{"normalize_top_k": true, "balance_loss": 0.00296, "weight_decay": 0.05, "lr_head": 0.0122}
Below are experts of layer 6 (counted from 0) of a mixture-of-experts language model. Rows are named router (the router's row for the expert), gate (a neuron's input weights, with its number), up (a neuron's input weights, with its number), down (a neuron's output weights, with its number) and show model dimensions 0-127. Each number is 500 + 50 x the weight over its row's rms, rounded and kept within 0 to 999. Numbers have three digits each.
Before each expert's rows: "raises" lists some tokens whose logits its average output raises strongly, later layers aside; "comes after" lists some tokens at least twice as common just before its tokens as in all text. This comes from a sample of Wikipedia text that the model never trained on. Tokens count by the router's weight.

# expert 35
raises: "ty", "ter", "man", "more", "umn", "ly"
comes after: " in", "g", " to", "ig", " at", "ag"
router:597450564484513524350535501502377476422542442452488395553513432485593472486405535500461532478556563451517551507542508471540525496543478443436512536555517548532594477504432537480426525522587467493448524488541504445574596573391463526503410522543535533534556545482440472537448548441525523472524542526484495460491524501446409495450465468545547601507427451516475511496508479484476597473410
gate0:490506462505509452506498461434451543419590479487475453471472512488422533527469593570453442587406519432542516481564515400489531432513593516548462568583566471458579502398506467464484563457464482638479423571460480517505440488532435529534464507424557463568531547486450490536453475458521497546405468476532476441554498444547436511558405572487475550489576471449539476507484484641513509505502
up0:466508494533534482529411475450419525436509453602519451495538519499578484524546583493490440625482447426436488526574468460448592457500545528557474498541558450576615478452439430432469530481554422608533443485490514537535462494533435563571588506453545428611569504499415478487496577459511455596466512464556499480488503441498437504480482456546495541536510486440586449526504588568512510499483
down0:503475525486499571494479394480404553426504534489515524488467350557455538540519504432557535392521469371509532496550433487494484464505521480520439489467544416557441570455556485566437537483452468573529575444480478442521421540528515441469568459560464445441578461515548493549591452504436475531529518432583515506476533510590601395483447487512441475456543456440476493500525565529554532500430
gate1:542455485399478470441485420576426443516427436557534475482499476512531434480496500448531486366544563515473557516429563525548403562446489455418501531538442594465465478483494580555467480518508472464585516542535477500400517437428475594497529610448543444484501498513509546388535567487548475397523490468463513490509518401504496547416535624518448521544510467492477527464514475584478474435473
up1:510460510500486446424380422631429471540541385567444504535465462506497481498588533503475539463508501519486530519407558487453474444547424537601444586559471600597491449548542458419443574525535478458536526522481476444544499450495529520522530549479638519490474544529576499431497537486557468429499517532520498521496464479563476571419481575454456492453552417477446422552475488561509460521459
down1:518425488436536584535518568459544506529452466568405477498547500513515440530619490528443514532459418642553505466414535468476469483490568496547454450568495499564495551395477477477489412477517495568516522473450519541425491508425488516475501465534459471510528430504433482520461463517376568515578520590455500448504547511477469500581552528432427459487475524473384343484500482414493512541530
gate2:555491524486551387449534407496574485596586435450529527456567568414512507466418507588554525470470602518487468507521489451506447497503443491536509564493465564476536434555538526369462504462525566503465501404532407484560594611529538490424389513497441608514467476510521507502471455535538419518471505516497584527559560510481507547493444467479474557459516444554374518499504506464493520487516
up2:521504408496510549504510413522475539475536500470507586475438616491483443480481554520529392460417519523461535518522511521426543523489454569460489577457570529506525429612527469488446567537553551510445567535514507444467585607664544478397442498590466584487494485490422517590513527470504456554564452482502502445486461547435547567449455523512445526556591519529484508522512487557537536551554
down2:510468423576556429579433510516480462458500472519555541562514451431478624511470469484473513539445519481561519593488509453532485502584553477484409494517445610452447546512617499507496517550412468434490477405498426403528467495553516556503538436436503530466466509494472570476562525535380494517555533555515512495527421582488506482389396499539548545595513512429558472510594538482517462523477
gate3:495535505462509523471514496561499433487515501452504472552459429463493539533421449412419486521495592554543421444549504516520462496510513411525508491609571481555549594473471542527497497576508442503403528498561555563487469506506499441498499543462502427417456546522576491518522484580534431485443544526558513494501515507571457557492368451523530482405507457714536568549471480483492566474587
up3:567531425575528484403472498469470448558430491514455494476443473557428622502492459415483542440525511537489480515546513504511504506495484459518469528633557555515517524511469558584480563575473486456382467496462548521500520545432543353482498546527503479514449510552483505549517511498499450490442468487625525502473491474576494526502386505425398543449455491562410525474389460456608520517574
down3:526509467508409475521488507529591498451439525548543375470569532505579565630453534499507465458492516577559450436516578396567490495467595541562441493472573435471584554568487545463508566566448494522478517482480515507547509449533438433540522565569518560447472580574463492492504548458488491470492495576559603447498480525548477485496453471517610450543502563442478558553614541517479445481462
gate4:518428593552444528391531540518455478486536459420608487571529449443485525479416478542547525617478530478453618531506494471482563608509465420503452459572520608468502528425438547482437504533543473465459480454471540559525557433498483529465476500483600456503484514512429560493527381503496480436534540465509452552555605521612535482430420479524481458477539543536464471505553516526532458461569
up4:504429566380525482488555467555499515480496510455410505485567369435527556490446496521406488650520640554488510513405494519462514471509540469486428437492569506483507445430487549522477469509506455432433520520449528518531527556470460451516534509378557483563565505502455457478443430469495524425571470510431410481465616508575523438541459591495500454459542485551491482502539519422528516507520
down4:369583471434530577576472459507469539612440549520452511529553586506502498363511425487503452511507557516539508467470459526482475462437444607526495535528388483467350489537522528504500519483496560512566403522464492562532461560566501508494508477554467515489534530534598488527478501586473459475568538513420535505450430541518473441510485471514503608629429486489461484488492484453492552455574
gate5:505495430452528547520493527505442542595497507482574546520479435481625497505527466499522447476479438510581497488521521526371593517510520505514555457490493476441488507507527541594488563510558422467449532486515542405491562426465558424520425487562593406436501504496598501595563543497489442489522442428502485567530546565538463558420454429443464491552486370479447448534508471474575479434417
up5:531531402474503506510539566523483491523513480445530563512502444510523452478529505537462416471435507495461524412495472502360576469544464515543563469545514573478507450425512473549558586529482432452435492495486514448581587379484501443404436540456591505381463598514618457498605536531514493486482480400524539458464462495456461527508558477451500538514568424466478458539527489553585555467432
down5:485489604463524434493489506530504496568573519553474503491607524488452448520484445402491464401459376532450454521479439488451633517513492480571437483539510499513589524515591394498559570594570484519627590502462510457508454487495468447490500426519489462434525460488488580501534466447519485507496493502569474413613552521585504508469520411456554486514473448527537492476447507565524425461552
gate6:486476505533462504451510505459416512542448543498536566497551496522540468471457482433561438481487528486615440555483439498484578437472508510433481457570500584516504555489576507473386517543566423459543416522515509480542454375466435499528576561447464555403530457469339544517527478517430473549454485530488398455481460488532469457536505492582554525504515544495578495408432522481403567555569
up6:564533511487483596409526506520449451415453529522514429506583393560448480454543479481515566516570579489589465530504515448570521394479529520540594465517476609490545483460497517526450475564527513506486559489499470470496401490473472466543475489463432488478467488494485426446482513503458633581472480535418467505407531531467371607579430452504478505504477477479439483409467438438476582552513
down6:563509535551579489473453582484476557397605521500450613482578505534470440529500534545494415459388522522383571457481454576504485515458504515542503550493510534525482459513524518509490497580480456525505462559523448500502486410508516525530513503473520425438512458518513584548479567565443456422385463554381557504609551451472487515482505619430455475457534432558508569499500508458570414498501
gate7:542503467470483450487597570439419514525500538568421467456579550424579487573536470632516509472476495508419565518419468498528473529525512577386509511474489510485530369449490442504476634432536537503441520460456446487527498438487396474493509503470538503526483472529508492440448527473526506449452526404433603453418464554459406449537492470486523514568538529549582586538543443473530497504472
up7:545466433502515512520520495417477508547561505593504550537491462356589423511537423503531442450426516505409537542419484461497513562484468617483438519492413535534474397583459523466483535460500462424429558508471524488447462395436543529570504516467500461512474538545528553464442509493510553490556429459498558546476508482513376503569473585454577561472529478577554506576459484471587489506571
down7:449492503491417406487496432568505592574504411459572471544501535470405359528540507442491538407423526562533407490493493563490468427495553478525558498510553497493498491560602479461537501586551519486470577563448523533524417494474531549478499486492534535458570465536588510468466428441474447511432456453537456472548516462474433477415471476482543538583423500533507450364559427466464472527474
gate8:509542500541493397437476582504475551497464513577459468417463430461528522542454537497494464364501481525489485523579424505534453511430433529453585486460477481514514453531513546416488571549499492516521555443487509522541513511423516410509451441530489489576466519494510550522496569469478443557525567599561611476472468483419463471449629403503474522577467446507488490517511325479443515446572
up8:536514552481451512477496525508468455533564499560548483438454505543520537505485651382514491420553451467525520459514499493618554510556455489456560532533471467522540398530572488487479546475449473512517527456557534508456562535402525525569480486572457538463501542419425466459505605474500482515470504541473623426486553584414475479503605450561446502553474526473515564502590453482378551421459
down8:550437435495461445429439501489501480529481460475513526442492458454488485555510509485405526474521479488378476490541495450522536487493548561465488463348513449546611572490446473505569472446591531484483460611543538495512459384502426512538497464534466541466457477474416583579478496488488518534339451519454492513474498495537544582415431577516536517451530464498587603430451499548516519476564
gate9:539428583549486527446526597442542557384499551529530508530492509470530509405455539398524549465452517547520479476439519487601535488527445456460463448491458673510544495467519506429490385560459489453482463532496453524470540452426470475420510503456567487532481522481513539446464643478505496525488500538507482426511563440441411567474530454592538536475494513466435538443561430483439570444464
up9:520439559520410523459511503505473532443498548435497425471506525404503513440584514441529557486499455495489592586490505538564543477468439422511424570535469589474537566462501558439504365507471554519511475557530480467516503593448481486573516572448553531482537472534499495469432557450508420571542503558436460426441626472487474575405486435532509455522491551451429441532536496462391495585481
down9:476466533452477562473495462485508602503484466584468416432510544502459538552464512495517507475498533609484528579479563426481461559554502514483520534547558499575541543494576543421489490434454479488538456460512526509536548577452401465586542556560475488400526547467567484519482475448578578406553475576435514488508492534484506626503490558358511501563530416559572451623484446521519497501564
gate10:598474444517531488431526484580427469549551483423574450488455455439502599559592448570507590438548495484444448434497571493506458621564502513430451545523539550504520480447521599496450546511498607477453510523474502531605567493463484481483511540422469409537616499499480472478596480415532499529431534524499540419473474499559492551502485505586542559464500447532503486528450526425521500519402
up10:501462487534489559399533501511359551555481420444578514514419438409514464497492436508518597476466438513456402508603527458475516526540440578482452567507460534513488515515553619471459562568560606397544550510396498484516448454459508565514511465521504428577565464547504480480513508439519439443462454569523515487502480477506433541415467519491509582511511502501517493538403514437446452522422
down10:463469446513502558519551431470449508532512493444456508510538461467494553507476507484427426424517533531421381541446547481582468554507550539555500540435455489559635475505594469509515506532637404533522455446551447557495497463412408466543473537469521559461554495426486558512486513497564436536503512476587517524576550541565539433448441491545450493460523644519527520408516437533497566515553
gate11:539534496473523452457506497613473443549485564575489456584505494551457451511548570452514469564481456444553497578565538503426357473479478472445461604498384434514490509503517472447523553484520532499452483489615437508460495504341459527487567475550534565495473475442502516425467599496549447480568452465516451487565488459503480542441460502533530455498465510441549556493593498519491424531373
up11:564516448468509448503544523562482483523518575411497486521485477465496523491579547513520424465406503439529523547558505439416570529431513474434591559535448447497522442427410463506539517386574499508452529470528470596505471480395411497547547551469562468460631490465474525463447590524575552558525590512599492429510462525523402459522472551514491555466492542428548552505406475511494450526507
down11:623524403562504450439464433570534536496475576474527539541485605428537556445495523533506578531475536521422489423534453480503538448555470516450560524530598475438451522460499434420533521561572535463457541570470501536537503450484426510553485472560418398467480498528518492462526568520590541531429521546461363491496488499468415555499526474454454559622530542442490535483423513520560452530460
gate12:483515584542555572521427427526457535556436477555552438511463507419442529578554470560523577446410428550485519501506550531472521498446516526522528537498401536479507495509487459478498542468545535491533494508547572483579523433546416450526494516513460538452619445500496499495395554534542407500517445456592489440412515552487510494435594404418537522576519538550522541479442591525492467499645
up12:534481563595541477442432554479452546535499545538519480513499479480438461512492543567542533540424502451450487497541557560412488627527559538518521454521496574547449415550563442483459621479479587507522474525523467538539566468441508494554485438473528524554476490469466526479422462483507443501478522506623576519528480378491481597396558500526446587625511467637488483560517504563506500492494
down12:452632477502497417542423473420429536444549474469459500504475597514477461508514497537549406499552563496595512445474357556558570488513407549425464505492495588488421537426500507551555544507393457614579458434474564534426476469487553508528532519391515506579451551498521503540548481545512507519504536454518497586513486534483418497503488556566458520542500471514492519499445512403478557543486
gate13:530532495593621496382469502453442451511469462520517447464493429526477507535486439553541496452501440473551460570565488480569446499509582459512510510474495579520411513450445562522521448524556372440509477456458523528539518516412511463495477502509547453526444462468554521528551591487515462429516511513411448547543528452473480501428415498398562527599595450553501502411491593549517454414402
up13:619476561545590471501477406483523440519458497442549418551457678522471574447514489552487511443552495544410483509423558483582542575537525494575451541508533573504500494507454494513491438431485501525466499516501446515455504547477510487453453477460535508508500503432496471566588527441556471502501508553400571500535554411561505482419459569427602565506527557527458475491416591588501518540505
down13:518488469618505596509414531453470434387480448450536590523461490485445457519482516432604445469511391484448439475498422541476531465494588511488520514612524464428482513505546527527537410477443473538438511521544483543510493472513456576541573457518489391466469568523431456566500579490438524549445432470487457537524523537435471505500502506484461621472454598485425503532398476518548507505414
gate14:554554435501492493390515611515580489548547534509538552573438465634535574540549581429558454498492449470497432512499442539529530493408557467497513469446552604378460504434474527614459494490516432468549420528457575544526477462422523481500510443515542555530477508469496429527491497542441529546409510532517479559429534530535456485447456462516529503439470559458418499476539445443435493410461
up14:496479487476509466455581542510572443474524474478456492543470469522479614542520567495525415445487487436497460480458448508562517450475680535527494505516580564419475459416495546535427499435526455465469554497450458517538539505449475552417484417527516562496528525478524411404530462474543470594275484466503431468511478529575491564508466492490501512415504530483467512404492496527483484511462
down14:522508562474409425471595611478447390418460502509578442421500465411466505471455512451488537502421443434567507444535509485549490464502558520549535510493464415521517482451483468544551524462460394499528465515570520404563526492490438479473538499519508489551477478423483464509426476480563444534505485530465512484610513571572612504461503551501483427476442555555507529423574598521531436388554
gate15:491532506464434481434477594480445514505541554482469416576528453506451535518525547452439389472457529600471524446526440440560403486483432486514580576569631552556484517469480493414469481478519473561438539571551456537553552472497501394486431477484550555519502580512490493497505550473533510527546563443457497469491516497445547529521451372450536478494503485480401504557560363489574527522420
up15:469582592492457518523440515461508558578529452501489425558518505503480491492555586446508399527444482554459425513581505525515506480503471534578500519534504521601464490495558431432502487563497453594539593527520554555528478425564368375524507499482510499512572522553432483539553532529498512459515600476471573481585449525437421502501470482506468520577531495523393528582554415431553589471484
down15:482496476551518453570443452489460486536491472525530518487555573509446444424470489570613423523523553483567621481380504594481572434452509495459499537441454508461434456545394568598550539444466514477553529462465486506439443563519590493582509425514483412590486573492548518510486419522405469545508439545477485449526423542562483535542509579544542516538502462478465499557442575484547519445487
gate16:563522617480479573508425514392537532519542498451397440533606513506485542559410455368518445527586605597475474505535488460523466491414549504536518526446475483427508546605458509461513451494479568514564497524565531431492461458488515451513494475440471515620496494531448498532459564470484529525548553515507506538479533504494583539508423574454406491468488478482418448389479500453465426482463
up16:489569559457467606445537542416515527469504539478371410555533522468449594500385538422490505550484587588539506440524520478596601523450541477520438534533512550512551422480431550522520543390397560514532523510524489468498508501500523536494542513462464506600474563512547497495465573420556501549446603444458528464389550516484538481501533572497393501557510523538449485451505513503471524501515
down16:420465615609566414527478612485475544503517515539437444563511468460373521460483489551547488502542572513470423572497527497555534536558451520473564430478594536535516467490510384443441460472543486467556545485521471480479449501472442534500537448570504510483467488510455549597538514490548469556457577525538539432518603546534493587421551587464475537477550499475525393476586491533523445502428
gate17:628513437529521597541523539434386434465572492433459527491552466410422486572474524539464453557506546509540531522518493493558551455490556488479489509466460464480556478501572478502429439587546452513572541575504452451587530532554509397464580451474496553590502520447408468547441524586493494526432553517504597530492533560539362419518479448518445555473554498543507497473516461572521520518536
up17:511500464467502540517484476512396433416520488521536522506570442405510388533503469562539497454447430509494443477485516489543568529455511451449490473465436412485528427486558543537535548499580557462509559563557558437533484611531448357531542503458548512564530474607414466484456599462509449557405492495453564523596546521526389407496499560483514487419551495460493481498488477553451550473515
down17:483563493437497512475427555471480413570497563454584558598509570549443521375471415461577526531595508467486560491452385474526607498430457491506478560519499501538511532564517503488544553412522462466479453499461473512484504530575475424538443473519443493494474518431526432484416480565627501549531429532430543583570591585492497406458545444438480503507490501542524452500482547517489466443516
gate18:555481530527568550515458499566552536476491480470474465583482485574468592516504442480499515494403555497609550508491549460454553451520451412470498555468546485555564547520465470484409458488546514451543512555589515494581528488541385406534625509533530555485512527457427520464589435558509476422528541552492362386492471459433515503474553428491581489417529488499527494509581493566472450464468
up18:498482563524594482480471468590488495455554529585565460434412535617596574549477503516480482477515477435523500394490430546495485518493423479476483381478463471514488469508519549524493444575512539465430405460560469435611506535416442453521552550559464515545512512508441524505552500482466523362498514508542469432509420458416525549447519507605503527576472614485518474513489513557517477487589
down18:372424533423513511443462582587485582490483476348453582537487530454544514463440502414510407472537472541442505464495480479466404454505538457457542491564525579568482455460504548499504529432504438476559458472461474432444489480491457534456513472526503504453516436497491464500481644620448553528472514551545486479562524473498444450469479421466529465579496495554441427549517589456467433564532
gate19:526464510511467464374501452481448449395500496482501395554574589519463537482493503371575564503515517531529605483492539492488468428452543454499503527491600462463499593458511472569570468445553570511428476486551514499549453478442489553479514400562420573485546532534454561521426475535489468491433589587446428444598535481524520507455523567481489506500473387549517469552503472531438513533572
up19:457458436513512418396527563579448485463490503484443459559443496568513561419547458509516475494466521567559567486448482497477404521471569404409513414474521484493441559428543387571542443364570471410503519502472479454404460519415596498478436488460483462456487539530519500411542470495451505511451465508460465443507463443538457596449571521491531447495439540481528511492533512535472485400548
down19:470520559516475515485539540511469509498477512423471465492474484437574522513579491427645603547560469507495551454482498428406516536558472519472552539554546470515433485483524496608504525506511498513522536513472423494469442539462461473526581479440433490473567499533525613522490573531594499474463545504576504547474512469496520464421545506474383429381569559547576543326455452520533544510542
gate20:531445514469421530497543434468497430510522541504534372546544507465472513554508480439384529574573489577519509443425513333516477452574460500446579566557553568477549434481485497545492556499522479504523469501524382500521555540426438478497409467526544517575429515477540498509460567525510496560499530503581441495506429412523487440497564488485556520554525604558616484549496553440476513484533
up20:576508547526484478474471460446505481402424535451478420427483483495444508457458443429411513510512434517489569526436553419493499530575575538388478564539475455498493457487518515584425513535492466488542529581497445474466534505447445539429430440635475568521434435459592482557545478543501533557513474515623482539536421477495533531582600533512614474561506514516604483550512517496451506509525
down20:516577582507566469461400497503486566518496486443475497537508508507494468604578468512505553536566571476426455578528472496470544470559480490444432500424581518543510565552471503470476488532470475467538531447423497441533521475435593488405485494527499540545464523524532589547465582444534476426471435483511576479556522560519643359465549442447541504528494562422448389568520412500448506494513
gate21:586502525475518556455633389453429482407562456453559438535478441460503501415516383469510564451526500536460542428458466547510588496526503493591546530442518581530477521518491533596454583494465526436466469486487500502553540513488469490550428550510517541548463471535526455546416487507501481492408571541434618493445475572476474524489442430511551477499470447522501496487583378458478592438487
up21:567509429569576577500520453477496466473663439534452464467524514512505409429592505572475519461487489499513485394443526475368567417494474484411488507432540553496501541557513518535479556461478431503497556438484508441494537471479400448483422493528540528590553461563494536543471541454498519500470608508445533509550500560483472538457438481625493478612466496559453562463441462480521532472455
down21:436511484520504548450497507456501507488526575535461475492422502528484589537441438447489503450496457556472400470480536476508442508502541581476508427587497560499620577524407478483446539480522505486428470463431421456503557470449419426547489536553549496424525462466533588462556541528569494512478582573503481557571547582470572447550540394464402412473520498519548392517561527538559517566567
gate22:528451532505590430379448448527622424528513435516402495543595477529501546467450617537455544585592493463563539520521496451541518539487557450550462538516528443524567493471496485508456617551501491567467513571601481441431515448442501510554460496517456483530499617491463548507433463495492411435484507493487568518526587501508508588499523383513489448520441469531458424495512505532451516450461
up22:530411548538468530463443463512450517506439521521488475495498473512471453503414595528567562561561515441440492488605563513591449422485551436526520598478545493488455467483453604504479561569624554507512521590514470546542434517476460511521521532474462586473428501579471496453327498485506476492432547543442556453509472522538547512435511512491408501422458472575506428420474568490457530553503
down22:509502466583514518505444519509501558455448480546495525617488465529533543538434480400525515516632488532478477584459523462465633513438540480447535460565470479350493373505560504457518559465553456524469626537492481487539450470571494523461458567477581460477437468569602522478533487500603552501419518504430495498460530502516540585500453540491514440537533569477531493439483456552473549489572
gate23:553501592591423557464484436556459526484491507483481463576526470501493497521496515510530497425516519402556612513515509478579579482437506530558445580485482437455503543551501560509417473635573546432389423599575472496532442467431355578523534378468609503518517503480514467500418562478505579478516506522495485463485460443581506522438527468454489476530460485527528523505485518459518492502531
up23:503494480495465538455495427558507515482572564546492475490602570558502441464515499548483546479502470488549499468438523485498669607505512485467471547463450499509535455562517511595435557517438597419456433465435484412561555514503473506517459476521623618545534471535463438493472585478479565495507469511572547505425579482512459433426539456436569463647503549468503522498478549491502537553526
down23:477502436488517460511475464590482425506508498567551524433507492403499547509436492471467499433499471468318608542496500486502474470506485624566423526477547562423477521485547509409552381489519463537454423615434460498503459483541452565535503494492509473456548525456610542428501454474621435534516534470410482506472427466525468480519452467508520552452448542453496417503464466558518500447535
gate24:504506512543385558522457563543458541604465416440518491536512470448509553490407581392452486478545553486483507545484525492533644540504500569460533532536574470519533524611494424469597541540523498534469594492538501484499554598577605414479448540539458484585495476518533451567477520504545527491574538506552476580526465517368468516469574487503441460496509496568434468485455539519525549540474
up24:506531577530471533511492484531419572531436479494492433423485400409472452667389478430506565400561562423510608466561530543516536479563485561422513430429421505481473498516454451424531544531579469505526521520567455454593499476472515456493372480568534497523442478513520524485422508501507524459489579474552523442467526539399485574484482533523464506521515540548450501451510519458547468484468
down24:433422479397570435538512549471508457516481527475404532501498444494522400478479532441532433505468515396459433443541559590586491562608510480442401500453417509505602514500447422497441505580463512551501397455500437473607519476556567468516561434532529565511551439569504526471449498525519571516453541495577499476566549494527550490442466469548497513412528572552547467556512492534537511541466
gate25:496477592459457495463459502547471454463508484431467463548448427505467416571442507462476504436559439570483522496427556345559452473557508508434524523590510413516517515537496566476533471458485443408508471588504447483536568535405519516456556484613456502564493461544440478494491502503513548537516537460481452496602540412520480562477539540623553509561449431509547500488620536541562545487434
up25:485602532466568494402517467546534482470510469456547448589553476421443434503425585465497506506530469514461532539493533457549679528520471526469568504452547550566493488546483550466511500525541620538453527468508414490560551582492524502474530507519510490469444451494395539488523446518481592521558513505410486514592470492408484530439574549608467478445457579506498481546514402545532584528454
down25:407534502484404491589446456475523442454531506484443533516516468394539397481474479498541535478538469441534493506602578440418489406523454464468557476390548458511514556550560429551450506493461500487502559537483526524445547453398511517485454479539452510478548510480599454535460428499478531467538363574535462545585424490469543573597463580489532558510512457505430480473450562526555530557556
gate26:518419523493502482393613517517386496536550498569455445556512536463503553465538491497430490518611555468504547378538546459458444472666484488507440485560541522482552472457474555531524474454519541522434506603463460470450541555572505492499459471452544477528443529508502521554545417506527592540459491424513584468452475436501486509455591515537464517504545383502451540397555558516509566533494
up26:451489453538422503491607497450425462446540441562476540513432522474474551539483525514474447567408509504453487420471523518504524540552492503447566555567596506451491449483533503487521504439418427567536466556537521550492648524443492519448503547508508455511483515480480475354463523484612490505459596426481456492427525448489469571480586445546533522444529450468495455562478510585387585477583
down26:548395517538437420416517533493540586549452524484464543534560521492515556482498470574544452476542469483475517413574500465588509477471509595629574548468508481568512524498479455508467563413413544557551480418464507522452492463477557517529546439452471523527519492478433543531628501500499479562588406477519531523481435483482600557602531510551607531574533554448508492542535490472402519532547
gate27:517463507522509504448522560467435528473455653464612573540499463596563493456425489546501506424471359459488453551526490432441535494533433519438513467607464557572491514513459546528465502514491553543598559557496556429494515504456546528532530486519503529418510514482469534547519482521490486493586535471549587526465461506392474594453482508584545578581491566537474605497507424466564515446518
up27:552468527519551471496480525495495484509417497460560529492528513471501521463483427506475561416555610453471402542549511475634530626490450527494473469611433540483543432505466513506508509484435503473460529497476494537500448569528539665521471604499394501474516553584442448486513508476519466519488518442564521549539495463510547577492533565457490542622469506533498556383527472434579526525403
down27:407552517484470413556491488547528560568467481473550619478586556525570466482527610447546486526471579496470595443487475499416464470455459490551425548470470522477409541558614482516465455502442531550503532569507462500494594485486562501530445388527456515484485573550558540411450484477491537550468599517526448443493337454504510423501460522489554504508519483501480460591548530483560496479472
gate28:561484509485517507418453503563456368569586491570573444502465556462588547537494509506454494537430473470463567483466533493508495538578544499445550440514476518553520403553511481521423594540471501583399494451469511409437598553464588526527398562539572518417464556515522533600572458426517507452564464455480550521489568538462515531446553551516482485502481524486538542555434476505557493553427
up28:416562487514521503466451539531523491395596646567560552471477491456543449551455444544503415469517475433484570482466435522491444487511527561459642383482497483504487455565511516579461501533499509513430428463458548474468487446426485495521497544480454501479560486551448546565542462514497539447498568545478503394460545462503538421448536606547538506481482548399571447543424504607529515522483
down28:549560488594506566531574423520555467453477430550567440463520499501537471540595564407411521450515524495432458472481490511549547428496512535439442504506427424407578531557536499445540481481559504489411507493512563507562552539577532528586563559554427396467485456523485591490522522441530497513434506529447455453426507425484473493527471437490499422494497553421517526436601552556567437492576
gate29:504439464557520507443522460451506499584466535457453400589522492543466549441485458530529430534467473399486455515502500500485509524474539426531519533531526525377500444553543469559503555626475465539511520569431492399437454513561385388449436496488523481525500558499417481506528473445509513472458487517523417547449565600623592489415459517526463481485506441546442520415523460517547543451572
up29:558587465516506501536535494585480453538485444479565400565528509471517520562490589434477456536379468464522493503513441497533535545471480402566404456512534420474501543538504480551448558447433538580547495573548513558473519501570426601495453442509565505520529487537370521561565607454488465448525499515544495529470492631543475411456507497513409483572494510495490538539523416522561568499553
down29:451446517511420478464513520382518381587432541398465490516538471489481535589568483419479509517490437561502437396494514495466628483526464583462481526506566392421605539436499424544465482517461445490520525412417519476569408481460463568413525500477498557458524463528450543512539512464545433489414486428524487493501526488547487566480533478563523411457487481454524506438512549533475440530505
gate30:533446590607507461464466524546491532548478389452513532570521539491510572572478513513516489504435590588443560556575482466480416513534460526566493504498471533420569577504513470480455521622472502510569513514537529393412556422460522592487525488497500475416461467465423501525573507492524566486531441520461485537524531443480495505451546464453482576438465534571475483618523410488425571523603
up30:548432485549392491515434493392564528504598507421511524482591500469486478560516559571566364561458514592498529544467511449558496568559481487544444437612495569483543438515524474528464586494500538535457533432549557391517537570461520574476536558427532405448527547477507465475490499508505520458470468493467455490557466475425504527470483439463454522490464476457445524485405479470371554506558
down30:523534433508552543440524565501535511508473568551476490559494551470489502553601505437521503686527437506496471502471420473388603482465590484480473544521485576485514504451459537503446474516522486518494558358489500497521509495552453513519536516583435590403544484515540478472427490449551530597588433476484551420491601498481443562506443545549453566527532596498555503493509476548550443539521
gate31:539473491449539439456482570513478514556507565552502467480496435424494576501473584459516478509544471473474460453604496608524458536438506492492481404545505659459530491446452501522432552498313559493532528466413551470467547510534470493523510471523482467529544518542510509468557578541444435487484457552562508624463538538504529574497551443579427492471487432535407452459470560531540499445575
up31:561472493503550502403473452559563528502538580630508462464516458517569478487508504451535531529512464459540435473483507555508493429479456390437527467527569603468533597461449578499400429530406506449503557583504509534468604606532443456551520526449591429551500499509423487490475537501522449518542540581578444463551445502458490462473576532590508471474500507514478530453523454487601519434427
down31:521512520471463514596528574520564532528518513453530502472418516486499429507567453563452412575427591517497576532451420467564431509535452498567535512449476464440359470542461424537552485477509509449488448510565493473518377511461590526456498532443484474571464523540526519437492449443400523526573448460429541546420457452540535479515420515508604535544489464521499417550541540402459455551456